config.toml
n_layer = 12
d_model = 320
n_experts = 16
experts_per_token = 2
d_expert = 192
d_shared_expert = 0
activation = "swiglu"
moe_layers = [0, 1, 2, 3, 4, 5, 6, 7, 8, 9, 10, 11]
router_score = "sigmoid"
normalize_top_k = true
routed_scale = 1.0
balance_loss = 0.00413
balance_bias = false
router_cosine_scale = 10.0
init_std_router = 0.0273
lr_router = 0.00108
n_head = 5
n_kv_head = 1
head_dim = 64
vocab_size = 6323
norm = "layernorm"
norm_place = "pre"
norm_eps = 1e-05
positions = "rope"
rope_base = 10000.0
rope_fraction = 1.0
qk_norm = true
attn_scale = 0.125
tie_embeddings = false
parallel_block = false
init = "normal"
init_std_qkv = 0.028
init_std_o = 0.00569
init_std_up = 0.028
init_std_down = 0.00569
optimizer = "muon_variant"
lr = 0.0261
lr_mult_o = 2.0
beta1 = 0.95
lr_head = 0.00915
warmup_steps = 87
schedule = "cos"
final_lr_fraction = 0.0
batch_tokens = 262144
seq_len = 256
doc_mask = true
train_tokens = 1469000000
steps = 5604
dataset = "wikipedia_en"
Below are experts of layer 2 (counted from 0) of a mixture-of-experts language model. Rows are named router (the router's row for the expert), gate (a neuron's input weights, with its number), up (a neuron's input weights, with its number), down (a neuron's output weights, with its number) and show model dimensions 0-159. Each number is 128 + 32 x the weight over its row's rms, rounded and kept within 0 to 255. Numbers have three digits each.
Before each expert's rows: "raises" lists some tokens whose logits its average output raises strongly, later layers aside; "gets" lists some tokens that make up at least twice as much of what it gets as of all text. This comes from a sample of Wikipedia text that the model never trained on. Tokens count by the router's weight.

# expert 6
raises: "1", "2", " c", "4"
gets: " | ", " ", "\n\n", " (", "\n", ", "
router:122116162143082130067135066157197106140092108114134120115146166107152101134141124142160103087133134117197163113156116140134073136143129146127144136102123125095159118162145156153159147160163130149164073147124086075164158089151148061135193158149177160133109126125086073117164151165149145104097169160155084135080123123161115072118087128172109123136077126155129138084129203091147154139155112105129119096150137157068088132162136128154148061182108132141101105113129111125156108119171164
gate1:113103120125112151116122060195132150107159170155145127188115104155147057125110117137192080144184109169123133137170154131098125136200104118118143130093130131159122057054086079127140138121174136165135097106110169177077161115097134108174128141109140090131129195130153148060103116108105087102154097148120132128132182139132127158188116127177149107130118101156143108148112092098184183130126085107108139108084094106113125154104165144089164127154123124159135198170126174157158158077146129
up1:122163057110178130182129132127144089129080115098103152118115177177142191120085147150084117134075089203156104105149131166059091121089144122170120142110137107121159149124156130107138123161188136194065113111194110087152138146190113134118112182119160080167155091100091107114161158126153155119162120146099184065108106080077151057132102122139175125151125132133143123152132104172052082194138115156150076151137114152130094140107154042138088138147118090163097123092107160180112079131088177
down1:147121144122131107142134091166098207131165166097082113130122138113135093041136092106146124062103109114106132102162134099172148144160139146137160162126172110145106098166149130168122123133130111106157163144102103125133150157134137057199098141133162141117091180141070110159083122106069114103164092093150064099160119125131158132142112119103126173108145108157117147100128146143176167144143107153083138133105092169165098168135105149105150113110179155126070061129099083172097112134175107
gate2:144121153149101123126061174154091160124140137084092131118103131140151178155055125125130125159134115128148172157123141113137089110169104145158125109107114117116155166090105081150148141166098100151112180112166098140103091154142131127053127075174107096142137211137144140160167185132157138198211130169148139159109100087135109174091129105172162063140121173110106121063175133133104175129170096189157120092110108159126229114097156138137151024143153094092136139133142113068089122138119168
up2:124101140080121107114177137129090142150120123098073165132137116150170121138189128197150123164111134110093088134173091095130129102143149127090131029151080126137114126167100116105147115084147154142112122141095196103106074151087115131074127125064182142146121160166148185096132177097116113154072142183108071126139153173112124091135116192155144122109179120149082148143099059193174091141156089145142140105119116132148128159114074114075124146141102050188179202161088111183184122108104109
down2:123161122094112131083144151122168075143111163101150101145171168090113126186156145153047153145102174143135129122137107109195138167092104131134126140145120098107159130084158101128130095116172127098040138065168118122128175068145132115128144092110095115121111181198148129137104088096157054062147172155108121085126131106140139090127142122097091180127106094108118171142095076080122101169108148112093077084115170151106087133173094159139138115099159143124160121126115134149148132185100056
gate3:136124113147157143069120146100142132118134118109118165189149155160190125143123141098143175164128154135119179142144166144117113116133138142142115146129115159170102186176096105108114097115111107151093127105132154098198166104148152135108122133070067149098065055139113096133121102120129165101127088179137188109139046126105120102204094085167127136131124139113093087142126151183091063169166159108131097145112123127109118066143125036200097083190161103147104111114087178145135166213083164
up3:170144118149181142139116104141151145155194148155160109122149127032193069119149200094115155113168176178122104101162116165095215118116131110111142069146206083088177120158095154119076154117138108121087152128114118173079127108107141111121150145165145171143158190140120108101153164130070076116097119095125169108140134077104155159128113147118103132127053139106058142065191131198134093168116142132112134133119067112122137105102120142104098132143137155087117117059149147090128086113102115
down3:107139120105223076103087171108182169126187077166099123161169141144081199131121109104151177106156070105137153155170140126129123100137132083096095153129113088183069142144130073137105096161126157138122148149085163150131088169115122154122119106116081099114091107091084090095083102133186076088131132104073141139110122197111116107120108102103126153145153117126108103124109128161114132132164079094108198169151170168143072119175146147140078146143123073165176092135110142104153087155122128
gate4:125124119069117139097121119102111117123108171132167145052186086143126127087178137157101052086084072086180120129119126115073138101130181135142084119092085186151122124124173144135098165105128172103119189158149117105111092052153087098083143086135141084187198152140151179165093137084105143145135090167084104106142118165119136086178174096125119092160174093163104128104111150093109193074187126150187108138163113105100165137181147163201082118112135104163107117093115132113136171174078162
up4:075122149132138193137107107124077152121118121144165120118169108099088200142166171187104106146097080138175194124107127107113099130130092141139115152110155191064170153123130117158137087141158138107124143082137095107123090074132081134140107123149087111129149160148136153130140082078181169062099110128156153147106134138122135134166078122107102152082197123141105088117132173118099133130098159083157130125078103182096124084095128063158140147097136146069103102139137188056144155116151061
down4:144172086120140132095094111126143126135155105170173125152130170085076103145178183137087096101051105152062097175080121159059113193051145106114099178154105158154120122138181154076129153085118108139122173193150197122101129225185087183144159171125114144148085145115145176063135112113085131139148110152109137104138158129141080125139124146111143140098145135092156124154119153155128141080108127113132060147081124088162142137097160199153083105135071093082127135125127089127099149174124130
gate5:106143119074213143167146100076110185207165119123077135128156094079129067183148155133113112130087171079136107097146093106117156159108189154157095119125135100115140119139124095083080093117153105101124136147134140145233120144109150141123143131137049120168058167125186121086120167141138053199117135114138198151066152134109130139113105181109145153116086127141148147128168145148067123140085097170140115170136112108120157127116097136123067102123034155147098172190160134182123097157099116
up5:128136135115183114123169138107209099155148145077139113078081144217109094052105170141185155112113230159058167132148127154138183183112119117050139171114116115142134110107167087187046111132053112104119139179108075109103113106141144135128098159104144136184112133120134159080071092152114159206165125145119116140154093093119159130153134175089129101149124088086161093080125093120081090134135107113099096145111134114107066116099128135182067161119165137141150120145128132169136128116154081
down5:134226118148074159118126166140150048084111101141112177153104167137093116109087159171205113177130106139151147153176148097116113077118134126145139140091073095127166160152149148191137142141075108132128094109137104148092130163161186116161126183116172101104138168148110123118129120170179168141108158084147167134180182110134102139127111119110139121146037163095152168064121151169160132135099095115103134074155119087138075153111088192120089114151147186211135126153123133112169139139127146
gate6:096102122158119166116139132125106114106069111182133123183099134143162151156138070090149117124054077160099163144104129187179161175168082148134120115082091105184085124157133154137131163163112136160149135174112150088135115094026097119113179156095154128165134081114145147126150155098130087191162115130108130152094100143131160083097130175110130106133138071104142133088100155128179112183068102174135156098099146127110070111183147102174104099120103088077108074093085133151100129141185142
up6:124123131100130070167069168118152137115092156129171175109119177105137174121181094145136092147135133198177125104135099134077117132136182138130111143166128109107110174097138089058143165090169093142109163134152134133161158094044182173209140105175140122109144139101137161093074140100124124099128193149180101172097095133150098152139214159094096141150114114149123162103157104111089125150109100148112131136179170135168132145088079129072093105144111134109098090141090093222093089084110091
down6:097161084107073109104101160145125089121115116155078121125146158095185185131147105164128159138181140173118098080109186187133081157123173174135103083103117159143143095169192156109142113118150154118095178098093176120110098102188128121124138140155161135172072086114144157128151126128146125143127112112154123124082089153097112152134093145078116104124148096173143123122157115140119097052125100134083203172145193147140125121144074115130121159142059071079095153184142138096104121171143141
gate7:119140157164114098076167137163145134104171159113111082194098091134173154127166093121121090084134092161131147078155087123123126074105150133169152076113049106106134103143057133122108178192175064134127059170125121139117146116133088136108134124176144184164133103087123120089171139116161121125143152163094128178139128135124152123164119153166086121164111119136094107133083127133126127135084120152120128146127166188118099105129154150156100111048087063121109119111140110178129093112184130
up7:161166152148112134150159205143145159127137121068093133136184116140127140139095103112141085133093053104183143136092079201163138129102109128159162123150135139149120125124140137119150164153102103185082211141121118136188166113113155144161082119074092095133080122135137145126152148145120131083113195164120082131169129122131097098158169164141144168115090139096079152148150140135124137112075135155102188092095116138107202155113097181076118114154145127152097155102169205096093165146097129
down7:148165103129127101071205136105124159177140191080116151140129126122189165127076160085154121168152152087164124110113144178143131151144169092158148070138062129098117129044151092182108147122116120160101117123125155163114100104110114096167120148131080116133077158093176132119049165155076126144111120099171140103166159169124116102141118124142110164089157184142156124175124140161162137127188161165032081162143108128134201125146104163109156128087143158143137135137066134076096101130112104
gate8:097128140172069102106159171169122093099120160156133113161094216148146106061109107117069076150144097135151151155155138103152194141162110127072148157161138062085107152121136126157177154130089166140098151091108127150088131153181197135134116078124125202123147083080149092095129162141122156072137124137099145120194138113140166123188084190118145132116160146140083093114102159092110142116135100130102127094131119104128116110149146108171137117144145146107167170163106135105114085145097160
up8:127170142065095104128133125151142122135136195107084168154127106190111130138147100127118122203150056059096114159201115111193176173148122102108126085137133116094080174133137114157099147125075166078108110203064155138100097084130149098225117095095117118162123068141116205127104148143112118089172120106164178145119159100119159132160126160142089078112090143112078117129152183122135140125182146098167169125123141104108072118151101132111116172127144149160127179142152160170150096122149135
down8:099112127142062164178148164178144121118087115100114195127114150074113138178152141113141122090095102127097149140058114158091093105138169106189189093096115128111159123108140182155138185146064151174115070185058089123104122183141103111084122091149127112119104151130165119124169131131161132099128151160138146161143114147100158154049159120156053080144175144123130096217148183137105128122159083158121123160118113154173127114126071124102164156138095137154067123124116158081152139079141105
gate9:085184066146097092096149124149099099081120124125151073140133158080135144138155085121124103175059126070147111108077156096208123114100144075123134189154147121164108147135102172090143125110146109155159142143095128115115145091165161067127126137160123088113071155086159125137160067149149153109080071159123156133165107165199141078137077150135134133086199146108139151100093143109125108156182130128169176106111187131172131129118140158145108099139102122142095136170139179167093113158058117
up9:133156174078121171129163134148158081105156132121126148177104195111106056118092079088110145136110147149141101076077150112127186161173089134125108070103117143196132176141150133136141143116147153169157108146123179136070162103156121124149136123162173099142095162084093142113131143157075151149053216105099102150096134131180128118166102092069153072054126119130191081073109115129098172222082181126121139160102099147223123128097092175118118095127131152144146072125133125119165168130154057
down9:202150149090102060133056080128148182189114167117125097099177107118123105141129054116092124101106075104166170136161141172127140128086080154119113130105136135154105072125105132113142128116193105134155126166114116126130103150128125077131159105162139124173123159074080093048106095114079106144100137102121132120191136084092103154122108152136144087154136140183122122125114159140093126119203136146095133158145169123091140142162109113127148125126134124193090057175100160120121161124105121
gate10:087170117091128119189096167146174151144079098104120133126156170089106141049103069163155084125089208112114123146072119100190183110121107153145064142139161158112117098132102130132077168105090099163128151106168130139122131131138056123069103147156125149093188100165087126099183179177148067115156136095101133138105096116136109151120109129154105162127191130143052171084142172151059124118134129114144144203159114136054152126147155169168145109087153114091113090100099144130113132115107147
up10:123054156094113115101134130097202073083177077127095124096098147130096156141095118135152103087192140121125133111093165127167125128101091135096133114164124114127109126161133143089109142162136120156174122051071149182130131095139212053091157103103147122067061122157134097075162174138139161160136165121173171142118141090139103157094137129112128100067135149163171049162155105161171114129087178144208133085115106168167147112106144121165156082158101159107091093111151135175061172113174032
down10:153134106101087117129126132176180088144154136169097146151107109144107134149108138196082132128103157168113220176142152128138116166098100133118179150093071144084091165147156157083150147094175097174073138107100154121095093182129130086108084087074141125119075145088070070105166112128118109115128140114121122139104098122144112159082169140140165103099113150105094105133132123107072126078108077157145159120126117163114178147129192133124132122108160122099149167102129188070164132132196055
gate11:129092085156143134124090112111156084146068132145127119205129132142151089177117205087096104134125127106180139140177136156138158166124133141195156152125196125121121087081162112077147131117110120138160079204111109103153128153133090153139110074120095163076162121156087139086137094101074107123103156162134156078140110076157146066164115096153087132158160149185087158152163145127116137096146131090170098168167096113116067143144140069145081146117165128166135111111113109108077123056100133
up11:188136103125147127082108069132168153093097169085061136091129087195185157118096110150153166101127133114168103078115154134195102114088083046121100129132087124152091138083136121100132179148174109153091133112129112160132142127090142160148104119148152089111141092157118128173139105123147087155133095133080125087084181078116129123117126128187150098122120108046120119116104170131207091118129171082110101133106121215176150060112072131120134197102168153110082120151187131118080115157109131
down11:101126146071125114154106201096136125119176151114120170133132157109127104091160148164109087106114089134072124114135107217097096126102133190169068156143113142125179113084164153098115121129125108048143117092136161096121124178131144144181118087108117076124134100109173180098163125138132134082131132104126131122094135118183070122127121149177143114126107110178179052137115118141157170140121169156118106140147142083220108090140118092099112142143095133173204129101119081124156133101126057
gate12:128146129095095146149183149154126139165139157138182157142133079115174153104117081206088199080142115109162136097145115129082073123045171045159174146143096144096138143179050140151108117158149174051118113169117137155156082222131133108141153118163170077066076123124148135092202146121167148147126095138049110147202181173122141164118056165082171130147085138130100171100148137099116127084149104156114120203125121118108171103160118161074083127105081148102155122137126104136104113161106080
up12:124116127141135130113131127120133086160091150142170115157148135122130145116151081177056070177122115160075153183097118126128141138069106069161166123121121119163219170080107138165098155135207114130170124131170133151093139090102142165127129130141165067078093104151130117149115121119103118135048099168093155087131135103147080128143077064116118114174168140092168164091083122108106125133161140128056147095112139150211120135109098105148127073096125125092107102081155107063173143079181091
down12:116164125124106147126179182132162103124213150111144096094153123176146129130133091165118156148139167092183183120128092134118105115155124102128159174116142114078129127148086162087162127098150132121140170127108140101122064130056119095080103072108064098130154160111146131083152118071083041102078123206129151081172088137171080124118148117113195120138144120141135142079091090118106137084076160118099075147176098107160091085114161193108100075126120145111050109145115082110229108119113090
gate13:150130118115198137099119115113138059138162147216193103137133110104108092109199168119120106129134100096146175148103135114115141161085111047122136143107076128104132107150162179172157179125100156137174180149133132159189105120095145104044148147071093116108163106089104134154130137166172170152098143114101081144113163188091137155108172157127166118129115152166132119099135036122127119144151120154204161162105166129130171116142112081160117093161126140149116203134160129097174103061143155
up13:134118152108125150153142131137158107142130125098168084112145057175065095131133123136143125102102163193217196082132123067136087118094195082184132090122099110118081137157117147127153115126163148159198124151116094131108132139143125076105173156141139126154111139152155141062129086125159135153147166125064092130112187191113150150093095153079116110138140205081160146143139126140125127086149156139121112109201158143115169119139180130116148156130103152107170108085184131088142095147165166
down13:153098145122124143021113124163132105090093152167141122096079153097132145111112101147123113130144155118099151160104113135120149079107152105131138106060092021130145121165126157148082101112194065139126108151100140151143107147108175144131095161086139133144107133115154104122150140126124143141175125145168106115125125146165146150067124160135098130135160105076071134164116148121098134071125138125142093048135181047129124141154101118146111212135101117183145150120134136100124206123078073
gate14:117099097111138171184115106123103131127078094080118163181134145187178147124065150132181158071123199179145115145146127156064123082190125167123145085140172128091122156158159122110134156188113125178100082115111116145147132122171119178136170160115105135133112158150122158087108154114090102136130126146099147103082126132111135101143114121118127118136124147154139160142158139154152145087085156121153133154096107129088102123150075144143083107066160059138080098109111166132152094107137127
up14:102073142158166173087114151151189100123135109135162168139157141152157100096128118110110202099088128171118209155174074099147188114132119090103180111157145126107148144170143168129114083149111115130083091132130113093108139151180129123154083204107119124200165158144125105156153164152111163151117174160137113105129101128199116157176134109067137134128058163090187145109139077123148116125090112108095148090077117150122112143079073122108146129139198135152118136187112168139178096124104111
down14:107145169138118089091076155143078107050124164110170123146087090159108113142141135143139141089064114073160101188036109090139074077067162106087128139104124149131114147172127160125130196179151099122131105197125120134069120085135085081134133152068119155129140144099123159118158073130171165130103138125104093136125134077130091105134161114140123085080130211138096169101157222108144138101143151134086143107152109128129106096208173162177188136118130108120137040161110138143138118171121162
gate15:106126144112131135097051102122124119182124155181120152090157191099127129198138059126038092149130137194158098118155121181139113126172173125159126158138168132189166125150103154059204084116161158131126105131147119126090171136161091132109060114156114155140124137185116144164108179128097128123120162091149100112138066152120049168132175140155127108125171079096125117114112127166168105088143118155103150092167148159108142152127104098180146130146178079096147073134135125100100083080099110
up15:094172147128124088126167139122126138128120112122143167201112170106181104082136111102137152126088156107106135089135121100130090137143123158102133117093108134131069131104154177090052077168128091050131117154061101047146124115103154137169128113078124144110127160111169137119169121140117138179130124182140131111116160109163144128076198063183149154175069165163109140165110122109075219174114135125175115125164094088146088126195142095134116126142155163104156107137051172136143178170134076
down15:122125163128144087125133168166135143132145166148109054210165150112179113137111118153127126101145144179031121150118140099080147135144120169117154092080094189106115162151086135130156164144113126164107139136127162098168092106114136115134100155058186132128143171114161119186141086085155123134146128133153139109124100121115074095119085134111216111121132189127081175116144110109160172101122144093116146137098181124074214137088071146100148130099118203120159085095137132116148139194122109
gate16:123128147126135176134175139218151107114047090101112155151073101146130120154127102143076194118127114117161113101143097104156063118044140145150086139154114122112068159137108087100143159142128126148043090149109076111133137139094185119075066134111165155116138105114129098176182162145140083093150230103157097060148170159080114120058124120130135090143078135113068155090143141157093101146092152127182103200097110108092148139163124149107137142117160126140164122119101169163156186121062127
up16:109134130107154130151152160142143098092115103142145079134060177141183110109128111151088146191142097182132147123093125181112121140136090092133144107143127133148147148160129139126096094114182172175057170160120206180109118120129149211086127178086124114183160152155140132143097097099117097121085158091145163082081176098130085151069119050128089136143197170104194139124099112082130095142074166105095102062188090106137174148092129106148102104117105110155080156121090111132122139148175113
down16:148159149158165239129145099171132154118104112106093123106126113113177150097108088171119180065110184114173161127093149104103147092142095088108131158110145143128129131147039129147108135097188147112115148107115149134112171071115109101144183025146156107088152103141145120146107103099125154151084094132190050093072117097085211155088077156145088099136106129132160180086110166154132140116156129079162140144081187183154165136105113165152110119186093094213175123152130160138138166138169117
gate17:094106105172087145173134106087143128140154125111124141113119145169145104143141079060071134114186132177129124197095089105101196137152074178132130155165111132095084114139115097158123089104105125114076164209123148124092209060149090125101125177121065127137104156079071127208167108065169124106095167191131077174108097113126133118084124100116122105142180134132174039135175128107121152071117138101119082119104135139110171134107073191115149122184150120156128145105173162139206139148144122
up17:199152137081141148151131070114129122206143120136106169134087118137089147091136111114169065106094138149119099103160108069125146142074116142120078141114148165135121160172108088139127050163141121167110143164110096081114079103116131172113188088150125116121076125118103094156172124078207089152091133118105138127111107155121127093107142118157155064119072109140170105107130144116128081109096133087104058157126171123080138092139134158093095204067201130194188099073137151157185129123131141
down17:066126130106105114133127096119071106128158155102150185150107167068168163130132107147102151128141091201171113143132124132118196162198174170162125159145105093053176139119107144156093161131119166157139113151175111065150053116072122164142148089195062103112060155117134125139125178161114147097134104100153169079117115168116140164129152138109124156133105092091167103156078122115109129132127108093141116103142132111150118111162062080121151074177170106159103172186117125133129125118113082
gate18:104227113133088165141136138127106132161146167115157135107078104134117142115088146156110169129159078104125143184154086113204068139180142092123167129091127154181193155134123120108104134105112114053163144199136127166035102125130130111135117119170118105121156117126095127192131134098159151175143130096118120152037134200150128103131158146156138153166161128221119161108112117058139086102202096144083093129102125074112186141141051110139147077153073110105151169128149097112176113151173124
up18:140135120163124122091116144107120130201122146084109111079160115163179143121173122104144097182183102136113135186115101133211119130115142110133169080142121140135137151137116113140145136096145113094087132094146123181084140123153117096107080141151127107136139106133088120135095107101110151118115085164124105197112117137098117101072121108165124115150134127126138075131123088160142116033163095136171095101108069128201099151087120124143180135148147128136182070130167128158193109153117092
down18:105159104156155086188158152106116176112139084131182111098161119155166093184142116111143176120118129091100171118119099159115131100126106094162056120032102155122111097092124078147145097087136145061157103120143075184098177128156130098147136074104085057091105171139134121075119155078145136179135111174116167080111139132118128118084180109124115130170118087197191074120106154148119084103115184129148133129183141158068133117127070082133137135086198052124154156121166113088124156095110126
gate19:169168149160087164167153109153136072050150095109150196086119095148197120097144160086150143159161086073147134159127142099169133132144143124098094158078167160139056121116085095130133141125117143118114087116141074191133109116086111108144110103073085156074154173120097137130100145102108186135155124167139088161101180161110126127101202073162136207189140170113163134168120177102140096095149101047134115122108149124099109107128123109105161098138135136150148107115112145155186094139111170
up19:181119108156173141150128093116132113073190136163146167125130102103156162081140168086172101125125124155108132104079176103128168110099125205109150090127146135194090136068141103130130121140128150125067097105091136086097089128082140182181078136114084119079091128130104190126177151140138107135119151130086099066068162122097146127122099159170140122097183150089141191150148155133108098119107117113136133114181182066136138089131103140116108072150088117097137200148148129193136117114137137
down19:088130149113121172155124079152123076093236172094120127140111154103102089116125081103118057140122148123164103147063107061143134194173098096153127100199104100053173127109080170103095150102175067128167125107139139132130139143101128103149132175104105087161143141126132139127111139186105117115074102155154108098077084097164054125133183106121150203074123145157112156089102169137163105095120109142156125088098119115139157136113131117148121135090147092163133106089156121062140139116097139
gate20:121113110172120157091138146143124160147108089136108204151160187060134128142136163095107151131123111152173150146168124108123089133149069117111091121170122147121202118132129127109152142173159099157105113142123114134153203113140111141105113153125170162133117102126141169147122121113206126059132158170083114154073136111150088131123124162131099074092057100169117157130140086097141101131108184101164116151111143201116102139085096087099121075148091116109129190048134106140141108120132121
up20:103097116160158146111148158118125131125113066186159153094124160129099177167194114139086029145070188130071128140210174116114128156148082074158161146173164092159096107107118102136095116132121125123130145185084126179129130160138158142119136140130125105119124146120135113185091112136101095121073160142115109109119156103088099196130042217099174082114153165104135145172110114165120129154126122134089106142169097141146104152122142150069172153108153091143079157093117144093085133121123097
down20:117111041170114151106127102152084125111099099153141151146146127132118169092158116071134117121128191174185128148143123109108138159184083129083124108157135132109081121170118127190133156140159143134073135115175125161097130100130168084070161114162156148086122132167112097153160166124164078124095154120182110110134115147134139151116116117053171121117236125072108144104159124130150186084166148115144173107111127137149154162164094153133114093100162207130171144136069193096133129170099117
gate21:130085152118176139140065111158122159095074163192194173123170108113170169134103129146183110125117167130154135047093136131163098115095153130116122119113101112188150185172086118200152060100124088102121161062173182135139172094123130117139111151153113105101159190144122109101119209135117139091160144204127145081081116084115133132083076091145126159162172141144108157170164119085115137091133176152133088084110119123157146142094177139129124157175150131145155143180182130158108155140160090
up21:107145113141134155144111101108123176123183134126175101132131108128098151127084195163125123121185141104114124135128139098144175111135160176142130175138136145083106096111121074081141145120152121190092123158107152092136108139080116121099077132073135157138160124087091109129096074157141144133143127089085131097157145187184161183117158173152117124106179065111130128102185145150137164167180106052087124129143161128167120178181131153104118107101097154124116123172106105099154101152120131
down21:097143111135123079124134079138151073130141154094129155103120111073141103033185177194095178181184117119150129085133155110135122100148145108127121100111124123116125116108059139156137079136085151121197151171097102116170163134163160149101091136145100108156142129102107111149131100126138175175123108135176205156095133075137114165147121161142106142099091099114197161134100054109117058133117162101111126124073184207090159117116104129073085122144141039074153128101140126160138185073127107
gate22:022114188160099129102094143108133158113110109086128141105156111145112110123069104066091144081096217118092099125185110118136106105091138060124128142105133151170144174105171083139139093119102214148173106204097119145152116157170124065143132069122149099156117114096104138121089130122100212062115082151138102125123182101095097094184112151171118117150130164108130143140176153134150140093155101131147123138133155114123130089134122180183146103152175113119073089119073135115171132129146147
up22:109116077067131121126126154152160148124213130113124148153120108142124134127137104119110085124134149110093100125174155130122069112147107120128137139179155168110153139070106142156198142181122112149172113120048151098176151131178161096132142119095119187172107148094134095115102130101146116135229055083158146107116151071130087144136142214093129125120110156134168138143088099100116204103140106131093161115196140060151081070110142147201126117158137139167113111178091156190103155134066114
down22:064153136161184112112083108090146130143110105168163127139133094128198138138126156114105157108074143129144128106146115171111122109176114177066124126107148154108104173099128105140172047178203176116137090137112115095167076158131159173126121093106116138149071152124102151142126153145127112143182118179131161119127117097121104075103130135108168124140176139112184139069118089110146210149109100186155120108102094141104084128064130182134130127097012133181073075135101159193151133158118102
gate23:123146163154105106109194140136140104132156126134122115179149103118107150147196124125103081096122146139139136139168135065140092111195175114133163099079156082086114143106129108116107141179133108185157130133130164117168085093081097116128160140114174104198147056068205200152084082073148103145173152112131155178125142140153081063150139055154132134115161133149162200075153105155180100098104114141143082064135134160194097088176138095134090093061115092127164106077202099099119129077166197
up23:108171158093108182171107158080112127146163140141112102147139084087101166156133092158170146111134103109101140138156118182155160092144102054107126122158119157127130110157121132108153198120159180105118101146110090148115150155155161097087168234149090132090080139138094099082158157146161131095155137068099106116102124141138131148142192151152144143171164077138090116144099186145064131099157108097150127137098096119065132134126081107123171123179088160095069149208055119165125104124114084
down23:121191087164133120178156140059071135175156090127094095132056114175120126092089104129173091141140143089092162092184163163138170091085159159167196089107101083124123120109114130110113158135121140146151141131161184128126133130128116138116113139106088152053106136138135104122103131075119105138090163166111165171070131082100153174130177095104067066221122096139166154113137166139076130164129092180110062128123159155140112148146107121146144143151175086168188088152114117080081182132106135
gate24:112124177131160140077159102109118098143115090193131167133096138133119180126119137129117134175129087080100101129174065122110101072210127134118136162108209168087097053126072174138155121153095139178088056120109084113119113099115111083144156171089167169100089087117098100145140121163101085161127125113147101159104122146081107123148058140174110132144150124125151062129140158091116134170146178077143153153149121155156127137139143133153117176062087145163112104148151093146161130110099081
up24:154110090105060103161126128107121144181164115132163145083161043124081135151126152098111111127130124117120136186074130135140093093096136151106089143078171099159096113136170111120061178052099150121144115140138157134111126088170118174161132133157060055147172077156137077145129158156096147125143158170117161086167198127096132089112162138149139142129149095101121128130139154127161155174123131094122064255145121112142166149145148149152106135141130168125112127136111163148101100119074167
down24:088097108138157157116169085167158102190159205093106147122149132120157061122162172158157118100096124138130136115106091149098162098193145087134121086118139098102156156098170095088110146163156104132174069152081159119134167177060136138094091179148093133129169117128091040141153139104067123114123127183175170135109099107083080125152167131172124105094160156151115112146124094118135115138172139086115126140170166130163073167092048150114161094135122126106176103111095135079115090136124158
gate25:130115161127085110142111173159170102158178105117141167142133140109109062136089110111152163172179081104192169144145100173177104105116142138137194136126113065080148107095029067143105173114142138181090164060135150137112093150086060107088090092092109196144172084188156151138153123180130115112122133099148102110131154129101084111090091168171143140139146069172155143127117192133116061136090168126188196127064123100124124134169085161143102107146139128131132115192149089159133109128179152
up25:154139158136117213098174132138140110166156139108181107109144157061117151137095132137100118185167094126153108106128076129132102090147061132148139107141186084095137188135136124117166135113152153102124110089042136149105090150094101105115115132103160117139172097085143076127156126103189112142111139174136116181128099096072191183099080176142081125166114146162112044143160150132113123100114095076117136168129095134153164145080128176144188131139134127150137150141173116122154192148052149
down25:130146158170156136136136118167107132073123127119169129107190179125128132138153152111167111155108096122122163148120089083098065128102134142111111058127109089094168136113137156122163164098147084146112142117105140132176161173097127110149121124146117164083113066148112100166125141166094125119142134144124139142083117150126123124228093093094115135103149115147130143118068116123133082212136139146196102205144174101167168132127139130114116136128135104127136155072150092133140193169136115
gate26:095154111090095160132166109092160106085147142159164064127081149166112126060129153038123112108153132138136174104158138143149116128119039151097127111080102180117117125159147028103088128167207134152153136125098135101094162175142139103163145130110098109142162122089122112146107103112154135139093131139104134132051149166105113124147070166153091101140144067141123138118131088100162142144132031136117196125136125132099145097169098126146143120190144128118118107123150197127147104094166167
up26:111136139156121143097199118101149142213140184097153128117144146209214103181111150152094114145159158076135112145072109080189075177106122065119057106153096088102167105114093106122103117136149103128084110186134130127138103131140127115088140157131164121074116114101169171172163121102130134131179133131139110125123121096126129168092130151119136091121204132098176084140177160155102114102185151093130129149152133129140157139102098127143055158168153051065142099104113063150153044146124137
down26:159146073096188111146216154120156150109136086139083100095100129136154146128107158080110121160167157120105127163134153092121143087200124134108129120171077149101185131184137105153145097121121117142090160096168073078119118173097152169125116113118090188140150157141109126126164133151102170134163187104115126168128164138090108122190151122132053095177148137158124144112129099105080153058144150183150156093111147094119156082142168080167139140087132088073203136127121151112088112198085062
gate27:125181115165115091120164085132194101179178129145061114158131168104169116131102113134117052159158088168198113164063084102110078103152100123090105150176144147068158121160160133140095147153076104162121177117117166060154102089152146138098084115141150161133140127159142140105171108073094092116181129130126169161076108079147115132130134110072149137126075074124143097146114191105208157125081143102150146134103144116126156105127132139175070119020170151086070147116191110122131142101098146
up27:117127118080153146133133189128140159130158157160122105135156089111141082062090096169139130141142098123121102162154094095104109083095131104143123119154119173141131150108102077139093156049111140142074156131122143063090091091169132179077100132177118154097129160238111113115135075110130092135093146091118141133204103147151162118153096138130139151130127090140194069160112112170133143130124112096150133120105144109097113110123094151098119095117164129102133111173217150151135155121147137
down27:145103091089123158101140143125153100100178112162152124134105148154149142143123102107159092104102097122132141146108108171137146167065068137137136138068066097078172151078111139112134178075074175121118169138114143135147183109086140164098115144144133080090143135138090150127148117130097112103111126130152137207155142149104116092168108105112127122156186131143115163118127126105180185164105187145131128159098120125104126148163117176158088075160101115133132238156090088140095116136114134
gate28:121140144118112177098085107131164106124099186115158073152100169129043160125185128073106096148151105101059134179142104145141216092106110130123082122093097134176202121193110118118127163169137077078118156159126174096092183076189122122162140113126108117126102136125152161113180139092096111155166113194137101121080200098162090137106135201116167124137122099140148199120162131054141148096099113183133130192073098153120098084121036129121178061138142205120142154119138171145109124143105136
up28:115111117149140156125148150117151163123188165120140172178099131172086138172109144110178130166102089133125085195127127116138076103135163176091106115087105120145174122127149107186104158090098102090150138172073097161123159139143135073153103149116134167125066103077125123056133176117090169105153165169088122132149142158127142150098148146110140127086185152170135144119106108137116132164111114178102164142112104166147100126148154116099098117140146138169124123212118121099119113127106123
down28:133066113134125154138104172141109073161101089192132124122089117129131128150145118124116107116157151165151161166166136160150087167108143126109097148177076153129156120131125184083167080097108086170119117149153130127160127131106138072100058137137130097122153081152169081084136164093116047066106136122173124123122111155186118167103118156103081120165164105125145137149186105114089190036174138162143133094148130113125143147114091148173154145163151099112206129133151203083152173142172115